Weights of a small mixture-of-experts language model, trained from scratch on English Wikipedia: vocabulary 2048, a sigmoid router.
Below are experts of layer 2 (counted from 0) of a mixture-of-experts language model. Rows are named up (a neuron's input weights, with its number) and show model dimensions 0-127. Each number is 500 + 40 x the weight over its row's rms, rounded and kept within 0 to 999. Numbers have three digits each.
Before each expert's rows: a language model's description of what the expert responds to. This comes from a sample of Wikipedia text that the model never trained on.

# expert 28
It responds to: The al piece. Mid-word al and similar pieces, mostly in total, Italian, realize, often near vote-count tables, plus ar, ag as in ago.
up0:522532513474528609521497479517439511521480491464453503501468465489533538537483546495507551471460523567502460439469524469484517511505450486529491465470492456497469516453484483570553459509533567467532462518481531471380419520494534555506568532446458486500482506500454473481464496474447574477486540533425446460541510508586534464420398479548531428498520533517570503529516454580454508478520
up1:522442444503483500532496513518473598441538562462565519523493500507501508564493477484535505470500532501503462511556512454500487442487486493491573549487503445520538483483501489534504567556501593457526502475628403476434484457473534513475499593501480503513497517500505479529497495475501489527487504493493523543454511601535426537469417466498543485472405616541480483521488497548423498513519
up2:503483494508500470557541505443373517527493615505510519535512495429505545514492452446505495540450589523497500503549421403486439457498555503491504515456553452450489496494497491512622557542500508463501500502516394438491500446451460495522512498475499500509533510525453515528499447486520542490490542459462503506503532588562485598504509482519508499533485499544468486502566504566493562504501
up3:503489460494524504598495516554486547413482506483505482498495469500499492564474507502551509508502577547493500477554485461502500526534533498422560507466546514502525569477484521497530518515494533531437443501545478508446511590482510491498547508548498510512477528475503511612482466528499475503466494471504514370495501530499482502522528532515484458578486462533487492580626477550336489498495
up4:503518503499502536523503534249472486501497503601471498503543471519506543519481484517523493495488509523516474445524498414499445496519444481511503477485509485463519498454489534505501483514437518499504500459485505495499500494512507485509521514505476532495499516511492520506524496538476510502462498488496500529516499519647360536482501522507497450525617549497503480477522496501499494426586
up5:449446492485512500454572499510477515458504533501515507539448529549524586476445498435482585534510519497482520499534438510511490510501456481473487501508593444518574469494495486525503530510505490458536501450495540474538424347496511527451516530498544571504364556518488500511491509500518548504459489519520504415551501502505492448471522438500494535501501455484497484510580507570436403504532
up6:551522475448579534529467529436461472456446568490580474543562473500490536517461526488535533530540435569527444467482526480558535458561512505509549453540535485461540465532438481480574542540491522522535455522499496463526492530496527519525465526468500595491478472487501450548471530542461475528481437465485575430503524533556508452479520432447456500458534506455475444533613510463524476544554
up7:492509501467499499499541541475498497491549491509499520573472519514596648497501483494501541579455497487489499496500447504467506500510500499411477501472500497484535522487478500560501503517500534470494490473499517462521503442514500499469552499454499534472337537538386503477486515500462619495426494543503493416591454569521504464409503508500493519553467483483494502499573502499476484530529
up8:550501489548541493503608499520477496536500500501549500502463462509477523506488446506500502533397681666507500500483534489497500523492503457508486473480496463499477552500510466513503533529463554520501431396459534412507492456482515482526561538469494496501508514496521448500499576487469431498500490500484502499487539440492503466492474583445558501514531478465527516500512499526416495473515
up9:506497498499509606500489516507462508558501501433539435542516482422514495501502409500530566501473502513507549497465571525545452462506507449430527440503503451463512501518427498453489500518499513484503498475499489481490487492496577461492512501344500495507455482405497413621483525550499476539495463501499506499498495603496484569476495510457506500582478530544464501541499416512515501485542
up10:474500489488502587597372561523522511487508508498475463602496517503514541589509480493539567500489507480506609509500552473489518488604422433548507485492472515499487506483449567493500491576442508488512533478441573514499497411534511507506550577505401514490503498501414501498507462572555498545500456500494492495549526513581535497492520544460503499514499478499501497485475501483519489477489
up11:505543492501554528508414484579500555457486526666491441562486500490583526505427477544503528493486501514557505460522496509500491496500514517471575497481547477500515558347435500491519513544492530493532494471506468458416487478498561489500518517479467497426502499490490521533452467514511503504494511491500510558503559529429616499462547503463485500557498476481502501595508477514463500507528
up12:534458465499548658587476478500504589503468534501531438560492498483510547529497501493464479481541501535539546436517529495503436502549465463500499500431499443518500485445438570446498461513411503515501481478514476499461472454446501490498484526489497505474443510434482557510417566502509484420523450385448514415469482498520487498507524516454500490538508511464520452505519499515469521583513
up13:502500436498501500498485486578489554452438503402498488538502478463532536518398456531505495499488450647539509485500525513491383498543472484444575420485457487502499603515451506460502532494407578483471489474561498483500497498449538452465492560508473503423495433498479457519466504505563509559527477500429525498538528502566518471498501503500508512536469543482500499540492525532478500537489
up14:499437465505537478513450591616563531475533536566469611632499476482481527484531501467493456520501493540509532514515483442485548442518500507508454491511489504408501489421496487508500469480468501540542433504523485528469464443493527497529516569480452537486497468477417421492503498527520507598506523392482468454553508519472499501502485506493409505497512437570474507501500503492500487524520
up15:471516525497547533552449578480496499544501455476500495554483496528502532484457511504509515468518501526542488487509500502490514479502500490489512419493524512467537546423431463418477501570468535500485500501447484500548464528464496503473528529476451528524400499431493514565502556506504507454466496393494533478519496499582412517475505492500498470531499572475493663541481381523405468503480
up16:483480479584477527555491508519450550481475521515423442540451477508500489564447462509496490524484589495544502491520495484492424507530506508497515476515445506485517522473400502403516437500433501509486374506561477427530501496428500501431499509471510509498501486501364499562471500500477483507531523444497501429493518538496430499537496518446498511590491488535479500603523434488483527480489
up17:513479504510532501538513576497493503497394531500530489492507508519601529528496491499533533401521516509506546409530503447473424383543469448442522446519503483497525561492501517504537492499432513488482535500499487399444482507473545469498495481497496513531491563433466501526503497632502457503470496475506537451489510503530459532498475503488482422609497568589505502505469421499481498504495
up18:577474427516512515554485584493493503505500504479469565564490478512524504522507501486496473503514523526510504501472480474535411463517469490498504457527521446496502573377473535544546549542485530504509417482507500478463509479468496548558610510415502571535484533488458415483502510629492499496500520475464551415494559555508483496518494497466476473570498554509504505513570444465480529575472
up19:558501429527561509491461499487446496499503624500436455497504509508514498498490443504462531502512525522506495470502499414512498512497518503474529501494497551532502592442487590553497513499502489493526428479501517463485502486486507505524494496398431498449505510510501437518495495500501530559472529502564513420436390524492467494435526503500513459495499476556520497506504503681500464597520
up20:567499508506504523515497518483388499456502591526568498561472496501584505554497401577484509512467513494498513493522500486507476490500495503494534495500421463505491633384499559516512554526500507491526507373615469521484498523419477513477496506482460500500490502476479514489402510500449514540468468500424534448495500556518459503502499518440484447488504532544451481513514506497505497543496
up21:549466499492484555538478534472556486400541536520478543482539536460471509525449462452492582471439555461538461530471493504473526451552483500463465530475539448450521517463502479472480554496472530522440395459483454396465475477537485468451564577429520535472439509513424505520539540509489569591525536523509495435465445534478536520521469533522446457477451507475488530539471464540520534520498
up22:467502428502480541573428523487452499502480546506425522500511545435540538506507447467497527469506601525491527505499457548484488447530471507372489443534517518423504545507452476450474499526529535510488521500507446516492449477456530463456512543457474601516489507528502476593577552589498486547464519528493580473561492580495491490500475485526487478469499506511477529593506493583520495541500
up23:510515493493494582539393490532497534484493506496492502517494492480503545525492471493506546454498469518521500436499485506496422512496513468426510545516459498503465553486469518486581522642460489499466521475510528377484501527545511500496492573520385521467476436506481496641383480499503499525432488499501634482480479501455486514478526526472521458501498498497510508495464486506505480523515
up24:515467501485490526518534475629406501394483501453511509535482504514606507500503477503494451474474497518500497512632513532500455407559486415489513513492504426496594458519520534568538503473500497449498486518580460497602495509499488530477482517430424503513454501510449528525425453466463518500490445487519492459567496494494515518490500492503439492499522509589469508496479483490481500510475
up25:501400532440503525550499521389486499502504599378556508500512494507500517500447523509500492499482458529508493418499503500498454493530507565472500513467500523506501472494500464500500498541467532499466495492487500467505457441510500488455507597418375557496452513489490499520576462499486512414484457493461555494529498478403376488458474493504499547552520512509534503514546451500497580501500
up26:466550534544540533543534539445534537459461475433463457473457457445539540539470534538536543461537547531529534558539472542531458451540563464463547456456537533465530545460466465467534462540471531455444529465536528464469467456460546448474467546451453526453472542459471454541464472527540464545465456447452556464532543472441557535534456463456458464542468530469462469539460461468451464539457
up27:568501388516481511518549501508450503524509526472487461530500480524516511583503514496469570509463562562507500500492515481556494501484486499495488487518428499569467500453499548515501496519518555497579462492503450460509515500451496437566518501379501499502508513505499443501494620497575487498499443482427519446499401578501476496514491620452428488531523493486502499561507480580508500493436
up28:512447463497455478584571533479455599525528520476494511543456446480567486485525519536529557499478471446503476521508500548560502401516545473525437531529537435457510512482481472533535521504448483505484524471506459458452496490452599475475529547498442583514390496499486419546506482578529495550555505505485485529558526533526535538520556520487496514571488551595513456480457502553496488503517
up29:455458503499505497501473513496547534390494464459581574499497495521500510500471484528500494504481502441513497502517472523500498436499499500455660511495496461508537474500514457505498506503502567489472511524573495500483542470489526613367446502499464519504516474538456501517505541499470492509499501491489478496502549520500466516530427502437508517499416662595479539492499489428472498507506
up30:482500451517540606543510478524553527517485512411513485577524479498512526459424511556602480481483511482510461470509500483523453519513482558500568442518500514505498525432422565519531507475531518471499480420502504501501482500521533462484527589491526513494477529408450487486414519508572511490441509555449515421538548520472503512531526519460469518587417516533471449521477464536500528530405
up31:497431468462458494491442437511506500500500482492471562527451459503496482509508504510498473495507497505503521500508499497492519526499543450514457394459502480494542471518446487478466543551495501510481436472477527369465502387491537492500496451425577517463483479520537505564532603449522539561566406500535543405510449501477448523503569508501508537471433535503512504511422424495572499499495
up32:558467584498508498501549501504469502506527472515563525537460416552516507501464431470513499499578529503502501502501495535463500497501478491486505503502445403490542507500501482546547528537443530537494496468511516513435496426514556494479508662502414609449516465503494494506477525470479520511362509499493502465499563482488500433535455529497551518500459546522477538488547499468492401449502
up33:507472486445504524619435484561525499500517514522467484517561426480595560631422470545561531504432500527497530485511567501440539497504499449490537451528443464443487476432502550479568490519483499490495559513513535354502501447502528419459458501514504558506498530460470471490496514529499490498498501427494500415502461499500495539491499537502473499514496494500539512504514430508502502452506
up34:549553466506492500501535464420492538530461556468488520558469516517477514491520410458519535482458537582511521531479464520556573403528508482470530520475474498543526503407487524479499458553506500523508514473547475499478519398517484435459535467521435501435435511455497482568465545551481549496456472449519558449468482500466487479497506531473557528547506563479506447537534385514492502572573
up35:492501447435489499509509477507396504476453615507486369474495501501502481503448494495505509526561463543512505469499515494515499498567516544468493492442503495571579500502498496447502504500482498479499498502499500527513501493462540510512500501480470500511414504428531497532501494462498510502500505500504472439495431592489469495380556409499485430505491433527534414514537515641481500529571
up36:548444427543529565492490513493503497424420613499447457500561509504549518500437452551491547511527493532547493500499531471516499500503501501501498501405501466555486498497499569469509499501487542529528500492497501436417500485493520495427460499512425500468502527473500501518500515501459539549480520500502502494498444519498521613384522485496410413475465468567547419546505548512498500508407
up37:511495493472468524513424475487452504468494481497487478566591415502599549507425460506500522511423502503593589496503542494508491482464500476485490494464503484503527500467391549500589513500508565510517500500563457499470468497500551495455485515511437498500515500456470443524535521551493493466589543491501560500503469500534511493527496471496461497563394500504575487512503439618446441501500
up38:465497444472507506517515519494454579507461622402417556485477479506524551494494469483592501501527531473535499494543476435455484543495501579409542552507413510520566525498495472503481515507477476482469499485543471525504497500399447571443501501501494527499474470500495512541491475492424506532493506510421520499471516546501485505525496463508495485501479634560504424541553498472485487574540
up39:493515459438533508516569493557508513426517513449488514499552500395503532464475459498495522506434500546554511499472496478476431501523498468465462505489528387500491464493498501585522519505445500493538518500517537447499450406502572579384522502514497534527440509453499489641496532481492514497547519507558498465547518562499507467510516481527490500494407489445523497533561474556457474481542
up40:650497513466493487524548581487554454507484537489507496527491425472580613485480486508509495410537491531506547461520476480492495497566565423492502411483496463508509533475474558494558555523496540499519431477515465464498511480449510487486458510480442506424486455423459459509505497547536465510502496475507546462586495491520440588507540519499464448499473529556490492555492451509486504542523
up41:504493484448524507518456496525507554502548504414483490510537501495517492479403508466488550511530569501539493497544442474510499506538558454422509487511523446533503465497450598527471456505419474510531493484502513439496452458461618476505527507444456557466459514427497499561514501506559562448499524395534500493529489504531471589505552551537521531581480505521492470530549498504402536550526
up42:532470458471508481474506496479527483537513539485528541528522395517531563484489476477514520535476557453486548526520461439517405463477585530427478445530552506526509480478481535523529541529471587491521514420477450513467503424459571535431512522498516458407459503445460438512422526503480489504539500524551519389485497529520484495519522462496545460531521531559529525536532458516529545569421
up43:500435496500517504502463490501498539436496563442502523530498513510512503474498456498491474522479499468474488489539513622500497494509504534395521580489475450506599494508463518641503518504495494479454433511517468555500498502470498603499501495490500524497493431489503492518499500492518672487473529492497493505460494543480514497437467439509529481596496540598469503503508500498510501599499
up44:488465457486459565557476470495541531546519451534542496566512466405498432547540517516443533413513515563485500434518527473539509474563528451502458459522481475447600492492472521476510527529486564457471491515449467454453461477463474499439497537505534582466512542429475501581453528580453524529519530482470451467585559539477476540503517569508508531486457539494472538482463440496454512515542
up45:500478495499495493563462497650495528527508529598490503521501515502492568534505559439530500491498539541505500413510479486560504489521560464466499458493500527458528508491511460511498523589459507503520472381551498455455500490490518471484500536499491500486512531485500478493500487484498525475479498495491466485502518512369300484497499500464492480499492490434500530528540500546401514490497
up46:568503475588549497498501493475478497561483476506504572504500490517456502555499434469501498502527501541497499491498301525517491503487498452510550509506509425521546480500492439492516522558475600501482461523446500459507502364496563523548500481483474499477525491513499464500503540494561528507439486499439498482495514458458512499550454573469582538511479463467498505502589499503503490418529
up47:504521466506492503543509495497427547475500550454502483500497525532511507509502504507501498511497498502479465506524502532503499517518497508480544509479475532536559576501500433473496504499512577530485558525501507510440501499409529489399484622497504500475386519429500511530506483498500501498477415508485496418503469623447484499439515499445427446497512476500512364499583518586489460494581
up48:442540463488522531553506499527555504469501474424458544612571501489500499489510432499515528467445494590579542485499487433492426504506516512469451495488498410503479496497489479574530499511443417418504540575502513478514484493487596611381488499504481538511470499504505412538461545506487521472500501503524514455562515498490541495527518486511508461500436493500507482479558485539445474494537
up49:569533464464461597549442484450457526521513542446565526532539430515471535465506532470499532528523536461467479546529465477453498532516464534527492450537557526465567545532464473476559521610534504445478466449590467428403500456466467477519541473495452553520390465501535477526460462465476469465526482471455503466472460480516451488530548472493485520514494513517531507472453423519539528517529
up50:484463491446499501515476565516510590496493508542499573539485500531519524532508537500534471443476534474552572459497541496464497491543470430464562491538463475470496586479435537537543499491473531537534468476474454439486533456530483473464457498442445493473511525501513487495473534505454497547479551495490540497508506413479534508512533611447422501533474534391447542639479502485504575542483
up51:598474479539478468468518560483468471500477467527496474524477472495514584569512481491493486481452498543544518482451517473525505520530537498510460460521437500534534463502467524489572471495520545472469527406484468428484497494465537472463588475529450485627462545521485516569454550534461509430473505496529455501521471497567428538452526554409440476474448610469479527498518453549489524500480
up52:495457491496500502490523503445518500497567538389481433510520491525501599495503408526504554609526499487503498502499353522479499477501455514477463500497554429506530455500501504528502500503499564506517533507517508476500503456467513531419499508503504531509374551500428500504502513499571571552486532525498500455523466488498467499498500483498451497506495555463506482519634501512396455500490
up53:523547405458487547546488500474504493528513531496514491514516490464496469507544485524514577467505498485459541475537568478443429522444433538481475483501516429473534485373476404489469538589468573539533487497458434517528522519457537487482485500489512534440422447453488483486406526489494468404504487448515502471514503457478500482461517481574490474462512525509426502501499453481466576582522
up54:506500500480524553512494523484496608447529487484484478527441378469528592491518485518540503470512510483587543510492490519520463478525522485481502500498469362413473518471522495494592535500451507495533462487606466466460477501435569500500505479476515500558494506407517509534493581565518498486540502458423501463493495497506476493467565602504501461526504516532440497512467509478494495499433
up55:514491491487517508609490519385474526411487492488522428522498489434564512504498499494556567486496495485538500554519503539584470493556535547470563523499500501472393521478475471505615508500431584497452495489501500456486540509513524499408496480500505548493495495443501501499479547510500500500507491452533522481564481500483463501498501535490499480501515500480511535509487310517497489529559
up56:529480506456500508509483523483512597538499499551433500514508479516499504501445431433548493521519545456629509449532447541501469450498499506458509499504533492575541471409484507446594524502504579461551509485498495464474520501447583499524572494509576645482434490495480484516500469491494487524476499458516543548551531498554497502521492483501507454523442477465479477548539474448474576513544
up57:500474491497561521503490499612482523441553541365501508502560508504433541505496443501502423538500485510519531399524501490499398500500513474510500500481496509497493536400499507512522495524483511513447467482504489472472500538433500487489552590436492501478500462499494425552544506562476448502468477500494460502539492512359381526499440528519488490528499520546494520551479498506477486510554
up58:521516482571492496513497566506540531511523516499463482509517459498499483502498464523528496505501507665514651495501452466529477499534510489537506441496530495498522528461490505496539530501424502470414501498537549493496385523350501500480478497504523591484492433520395498468499490506499483478528523512466528501507507512481517513496445490466459488498419508442475419558499500537495522504528
up59:506500491463503504500494506505483500476521471462533484500531475500610576515481542467503522509461500518485500704549468500502493470502465498360538501478480500475500544476499511522499529522488500476402491500536513470483479525497538494482508509453521501425434587490509467601472504511534581559526483500434530458491450500545468511406500499499500498519463518506500500528501465540482499596478
up60:522505530501494578507490538589488672487503514331500499490506497497505498496470509531515509490480630515499501546523539500474499481383528452496503498482492409483504486438440506503482504502500522501508497493541498460500461383488527500465500500504468568483506502504499448515469500502516525516516501448449537479507490511424620583499487486509465493499480511508497500519500495503500510507502
up61:595458507434465501512402500510470500501504499503500500580514470482498504568467487500502561520483498510507451493518530500456491496471441500502609432512460500500500513426498497491499487500425598419460442488500458426500469481463522500450482491511495500497456508535394452557522566487517504476500401500532469449500407508555463533487515514582492460453449540522507496519428510536451554495547
up62:444520465459515532561513505542484451441494513480497533584455495443500518510452447534455531426466551599542500458500509484513455545500483500479500457464576397512446535488501499535484506508511480512509524497543564485500479521500610522454541567457414501503498505519406373610471503495507450546527487505510520459529502498505505529486505491457523486486473481464529455526568427503464496498533
up63:540507488421546550512458521471479554460451495537486560474515432461541503583510572482556542489552464433542482510522544422557464475507538490460514489449499476434479536437528478515477549471436494479439491448528468405533465483463475503533503492468513485498540517498472405572451498492542509504538521475503550448531528526487476453464468571474524491533430481483498480463505439477508605563441
up64:567474470551559504487501510528435499517486525482457489521496496511504500542501311489485554504499548562525502502532497386495499500467494545496530465566475499502504520496513498549500527517482514498557492501490504511531501423476586465565506480421490529535498503507474344503481596499507493512488521500507491481452463522505505495503417534483507492506498511554496518511520501538467422556600
up65:518469529458471539582531589569464498469501459477585511414555453496493496497431505518499484494534568502491490471492503501590487562517462498555485504521512473505493394502535439503465505557515597500562498488490493458471519497532507495540497499528506522514426499371478509621510443506561461397501508494529568511535494497483498538500518552494517462493493493494501505563509488473506475481573
up66:542561527494480505574501556556603477501575495413491505534455509601525527517482481480488501524520484487535482466508375497394471485502534452505475501500515484449497502501457508561505517503376501495496507441556450501539503477511510502459512510430477596497500481537433513595530588525502534490476462503509493411495492436485495514497489497514472543515485568425493481480485474504479493501520
up67:543481482495451535522501503463471535493509559440502486561615494505472502500458557470579515526507518509514505486517489427504477451503488499535500490425505544494497428422467533498593485489495494507513485471499501473455495517471529501498537498512481542489473534495500486499498455538486501457517501458339514448524458492443423494450507483492490443552569456520484512439372492502498575590432
up68:590439501501543499554486504473481443506421577440491494524499455502523591529487500510502502492508519559524505487550520484520474470569568509493506318468499433483561577477500479502542507544525537530486478478511514493515463524497537479449514503489476587518494500494498484527537505513566524434501511455570533502571505511488514566486492492454482413526461475611487496509566486525508515517464
up69:544550490500493542500498506570561518486480473380466527499556498471502500500500522480500526478531486496526566442513505489577460489581559520520500394469502490499500539441481498519500505516521525413514466389502461401469449464486511500517500503455436571492500500444503500555472519500502497446532476485503458454474519500446629494477478563476535463500541424500617501497529500522467492518504
up70:501501489488476528504481551606515557499518512369491510540496453467512518512487499497506504500499560501547504483516512515505458499525573508522504444488668487498500498493488497443481498544493511550495496430524500446500516531540596483473512519493602506477475488486478503598494511500513490500472438503505527463553498474417653558461531501504434485527482501461499487503493478416471511499514
up71:522543526457468532528480537589462537460548530403528461518467471482486551534455476478525559457535543532518459420465527548462452475540558531455452472457475470459470530450457483468521532538468517542443473457542528527469522521438552462469539545538467532465468459484432470539452482535475532459469467454467572479516461468592594479467527552470477464531529554464464450535536504524450469478472
up72:540469501509511509498500530636447533493464465647472488499517500444512493499468503510493501476403450509547515359500538475513424492530605495510501446500498516502505496472507515491493522555469508494507483503497501500503459487504499500499444490464458555501474598472474488506499514520500489509468489510466440488501507534642350544500498527487503484503478502514486453545513500537472504501499
up73:486531536484538602509400562439500511518448500493474464489500471490500500512493496500504634507478505522553496517495490500501453467618451499385506439500497405533463500445500503500561519584471494479496553448525500500500398505488514399500529532476412505500490511468469489555491522528515549500534504441487517424525464464563445530482556527448477515508500500479481499505516486513491470523534
up74:491439408492511496506484503485460478521497563449431512520511475500535647499561471502514519571395533501502498502501475497504504485459400523471495497627486434518498439500502458544447498517509499463509483502500487435490518426496543502523496505422484497505432506524431487497505543491545496521518499513403502470545515532504492544535434580508468504499500502460467504529533485505398510443551
up75:607461544459575539476367504494518501493504573482441521518499493512524519511520425503496514501537501497513549491507506524514501502452516520500583510540494500526541492474409502451498504537465506500507382473432503417434500358509546501536567449441468500456501474482498408500490563504566554553499492489556498501490467528494493511561564557502501504498479535500473506505470500498505489501481
up76:473447431473544533571505482584452504519498504473470423488482411497481545533552526475569522477507562538530475508536488539566477518543492494487520503474497520476474523554433525444533494548462522492536521508559480469441467473464486401404468481486535530475524517534530401539500562507469503560521431516478489397482519505514482513457464526430525515509557472484515531557566517543452547556530
up77:486469517530521594513478527467512545474462532490465377537500530556527573479525474521464480438467486560595526535486493522482496438497464471493497449514488558475559483459481522496477495471457591516489509470543461406548525450464525520528470528446536492479416518481464520476551533577520450454460429425506471471488486520527508483483517473474545433509461537526487481557531391460511475523462
up78:524497499501501584498422503500456501435503575491503470499513509487591514598457443542489570503524526453501493488500487474455404395500505440497504537495420469512453518473470554481588522616504518500498510473586526460476510574491501513463587516503408532445540478484481517595480494535472510529457484498508517421491499526511505518508501521475499494491500499571523509505499504512492422508542
up79:574474475448491502566498512518433554472489574414496499485493498496526500500496460466507528505594476505522486465502463534577480494586543500383519457512466447522530538498499453490557543502482541504500447523544514503499492458438497479469494501508473578470372500422481496585486470522549530499502500493500502464518498592416470443380530482478479459511499500515434502518500466515459499501492
up80:487465450481500546583509477520496509497362474465534385505549452491527515528381468499580541497518551523531582518501553496496454410523545496516492467491533486494559548503492525494509563602395509486470497481519527474481471508498496445465509510512490528509485500495464448513496486503523559506459502444485516480503499502537481536477501477380479434477439565516432543483504498489482501505506
up81:489507494506536506497498492498429567471529492528505512545499443477466499496539508492504493497496489577559489501511496518604551503489499495510431487497529399520498490490537540549492541544439508513569406439562468429517466521472622481501498515511518487499508479532500474496517518516506480507509500388517502497498360518525529492432515624447481475575484480408508530487465517489501550507526
up82:465468539473529526563558561418520561453456487525425511514495526437493485450517438477490557493535523535492522494579508535524474497543500534485513453385480478420460486449459478463541521492512517466525441461484430417525516526479528495472537476457504526479386527462503473528491483608521467534470489512500576516481497521528517512468533520526399503519506556517460530533516464583540522461472
up83:501512448501481489602521504535404526401505589475511360474474491511501519499500500524499461508519502500491501500498499529526478498547496512489576512499425496541586539499503506505501517509496553565475498505558504510449509509482535507434501636529476501490420536460508506520526475499500478524492449499408511400501514586485497476442509500432500472527498500506507490507566509584470439477548
up84:507512491477481507545500502501480560499510511433487522501553481544514545584456542499521483433498443500516501566500479547407485494491481500490534474499556484473558548482514516501544499523465509461449421363551508443475499464538516413475501515450514513495497572492500475539472540518421547517473419403429531487478482519482500501427500506547495498514500497568558443501508465501421470534604
up85:649561491564554516473487507504491497502526523459458497540499494555562476529502401556479521544519530519473498476509497516542502502492470508488515503511491377578544512443495533493497532506501524506512470389593510525466538558404499508486501487491461519467494469505436507496502455499466500520488520498529511493466487490457495442541508500487478431502498598410449430505594516523458493544493
up86:461538479441503476540530511529470531508540528454455504514450495534531574485457451416519535477509477490543529499525481451494452463595525525521536439468538489494538515424514461526525510562438546480433544518565497511497473455522491459471509476458524543476531461460526511539461541465561565495498446382468525507570499521541544524454564506452455522516548474634485531470517471490545531511440
up87:575502503480500499541425562487476500555532478490496501486446543520564496643449486499483526542522486532500578515573501522500444482535483501508529503541397488494483572507489537494506526553513562532527507489524476501533524515505494417505429504505496589461504468492406440485489507447470534489494438531412565486510520486549470491507422495379488480494502552510531463500476442520504509498447
up88:499444453470498472533497498462580538498504506480580467502516452479499601536405535487502491473507479559500500522508510525537480518515488545510491529499484504502536522485498497495501503575426664504453452473504474489511521500581565497497420524532447509521463500525423426565479480484471508505539426417554498498479521549504496528475499532478540495503419559574483530509474463495503536491593
up89:564480472449488513507502491497526500500503576470430407504554534485498501496480494518498474543541496506497492503486528449480498513525494500499494528467448470554415547500482600495498501500453540531516515519524522487413505502498551489500460492506304513429466497411542515555554515500502575515444536499500493500498384486473535508442526506503432443512480451568537432540496521498500494512519
up90:592595498552494507506508507479484501512502499442506501473508501488481500513421488491481522443498503469566571438464509511500472501467525483531502512468473481481560503523413524469556482509374582485484500462517447437518461500467544495420569595509513490504495538530448518476392509581577499508527558470517509517454410476491621497492495495452505502490528519497541500500504502532494500509562
up91:504433524500500545512456537567455501500482524484579439526500497508500574554493500404520518486447567537516501527505483499561473491514520493496576508490508508426509635454480501483504498550478584499509449434498494400425512414512518466470622501407476501517498502500499428525459521554521457499501465442413570499511499520508535516494530479447499496535493513504498500501455468502478525500492
up92:522504498469496546526499499346490520507491503635494494547520481476553529478467485488486504485504550519512502611508520495557471478520649475498503504493525513542517461460493488442484492545482506398549502516511500491496504405483505484493516526498491522469461531472491467470527501513481517506547511513470458424503479462584382562456549503487487464506491517498498527523497386508495507479467
up93:540513522501490502518491497513501501541511541515525453516506501520556536542409498495501498575527499488472507488493496461501501525476437522430481463489520503488467512519407521495600525513426534504479448515604453479503508511364590503524512549519487501487468481441470514510505486658514551549514510487474503497476497512534501477540507480484468486546501496512503560617481521490467428581425
up94:501445532534421502506538534643469518485460550233499500511502485496519522499479483474499532500462544524541517404533533498500491500518475486494496505472491510481568505499460487480516502517496501488441428497516461491491470525501531488502500512476499493499463516467499483501505507547497508391504501474473520455557477508499627541499513518497479490499505503500497494496495455501461515518501
up95:514448515434546518502496598572546504499548520567596465559586472461493509561522459490506489565549476507525515441577508450506475534611578492499548512486490461476491446450456504555535473551491473498447457499532497474478471523500515527447499588490502497477473560513499480547506535488496507508466446494556461499465520501554544591491511520462482418531507490470481510457544500566450512493569
up96:481537476523498551516398489541552535456516535492490520522473503492434495553504514471498435519425497570495573523548487515518458505502501525371537511545511531482502539515445598508496548542529515502503450513494520449501533504409513481502508476506503538421514498516332548497506576500466492484506448478539504499520476488512530510509483473531502508536487472570510526540485533574468446557417
up97:491519456534533477545448538555461544448464471485526528548553527535540568467543468468531566456463530554537471441551463460447528457503476513502478458433458520454547482506504463535566543554462578520412465454477458437488523458455476524524472566458437530520550456515444464487535470582463543505464533509514546435503443475465548473466524475453533536544530546538494453474482453544533467468528
up98:492557489484513512654503534516532562430516455497485514543500468500591529497524504459480494496467496494506601481500477583483474501529480421465494486499465505443550495417428513525573536536511499504512474503516542487467511434484455455502544503453500504541480486485451564465398496512462535394416489481433499398488558533497501487513488505495490511540511498494465526500449501573510514500491
up99:492501441524511497490505493498414500548499573484486385541500501501495516539432478500503508504488507517549505501510535402451480553501528549502524502500477561505521518495500499497517507502488518432529594497424500495548536487497506440496536475436494501506514535497500445519500563503505437514475472448510506495460429618495469517500426501487493485673507456501513488507498500498478359537540
up100:501466549476605473491421531460502581418445500487522495510551556502485414507506437504569479489520519468519539561515521406512521570563510493505498527455444480519465500394508536532501561496523464491558505501505496502534506505489511478477488495390538558500473507420472432545505511484438548481447480451507496438530502455512488465475505489512570459586537498559463510473525438489494495502540
up101:493557443477544529556522455488502536486524512512491565509571442458507494559425541480489579485489492479556546605541505529511519507568515405496411515500516500506459447463465527503541507536456500519501446470510451509498507446501541501483472641537481501518435509498522432598469513495474497564493489500449504479540515499500504523490509543523435503616485488574530495525499503529500574498519
up102:561568472554497483544529517545431538534526572471526482521464468486516481528511502553477479529474495481458546467559455482490465503573410462476462480510473554474534519442524502511571459568529548549435450470486539382461476448434475470481465470463426511475522445540485536557444441542498499481521505465488548466464539532526400459519541564514526516463526566475474455478469457493524482501514
up103:497521500527564469514495495498445517428506571500552479505496501566476497514492487509477498501558483500495500490552457500513484521521522490467515488513493508541548567475502502531497513499511571545466506470609472522478498523471522531383480575482498586498490515497489512495504470496529490557498438506486498379498504499433515425481530495380364495507439529510454482498580504555525388502538
up104:475506439469527518499500514484576496332519545498448480485501473533586580490548469508487568502515454500499561471500501516484501495479507511428488504532436556501573438498501582540469496500520487524475438539544476497489500474578501518531466545523506501500486494528431503487495521497507495496502400500524445450471500544497501555453566521542420499593473489625463486471534502508498494523510
up105:434439512423530506475513506501484500506515483479521477565550571469527575534443394499489524459521573519524498439539477505513518493495529476509470421495461495542473526499515522494512476511525605537480451407558450522504504509534477504493588469556515482444495505460462536512507482475494577477527527363495528512517443505526479545420527486444455425464456530538421491527516473496512481518476
up106:538563511481535525546471494574468463534536534478526502546526489436474571472477557461475477523465562458534453560485477470530525466523519463449535483509560526539479549453455513463565503531495503463521483511469464471479459463492565523443572559394524546487459539510473546474467561547426511488518439458448481535527532422470521535513541525444508406545537540569520547464529498541436472506460
up107:553460539536474532536446545461522476431547567538545534464553456473530469484539550528546478462504579539527534539553428544460539438540543450499534459462463444453447464462466543458492541537456546451459538493465478439441530533549485520469480475516460566454530467533521464500464544461464460458533533523440487537475450546467541548535471526444464462528530544544539482495534458537435544466529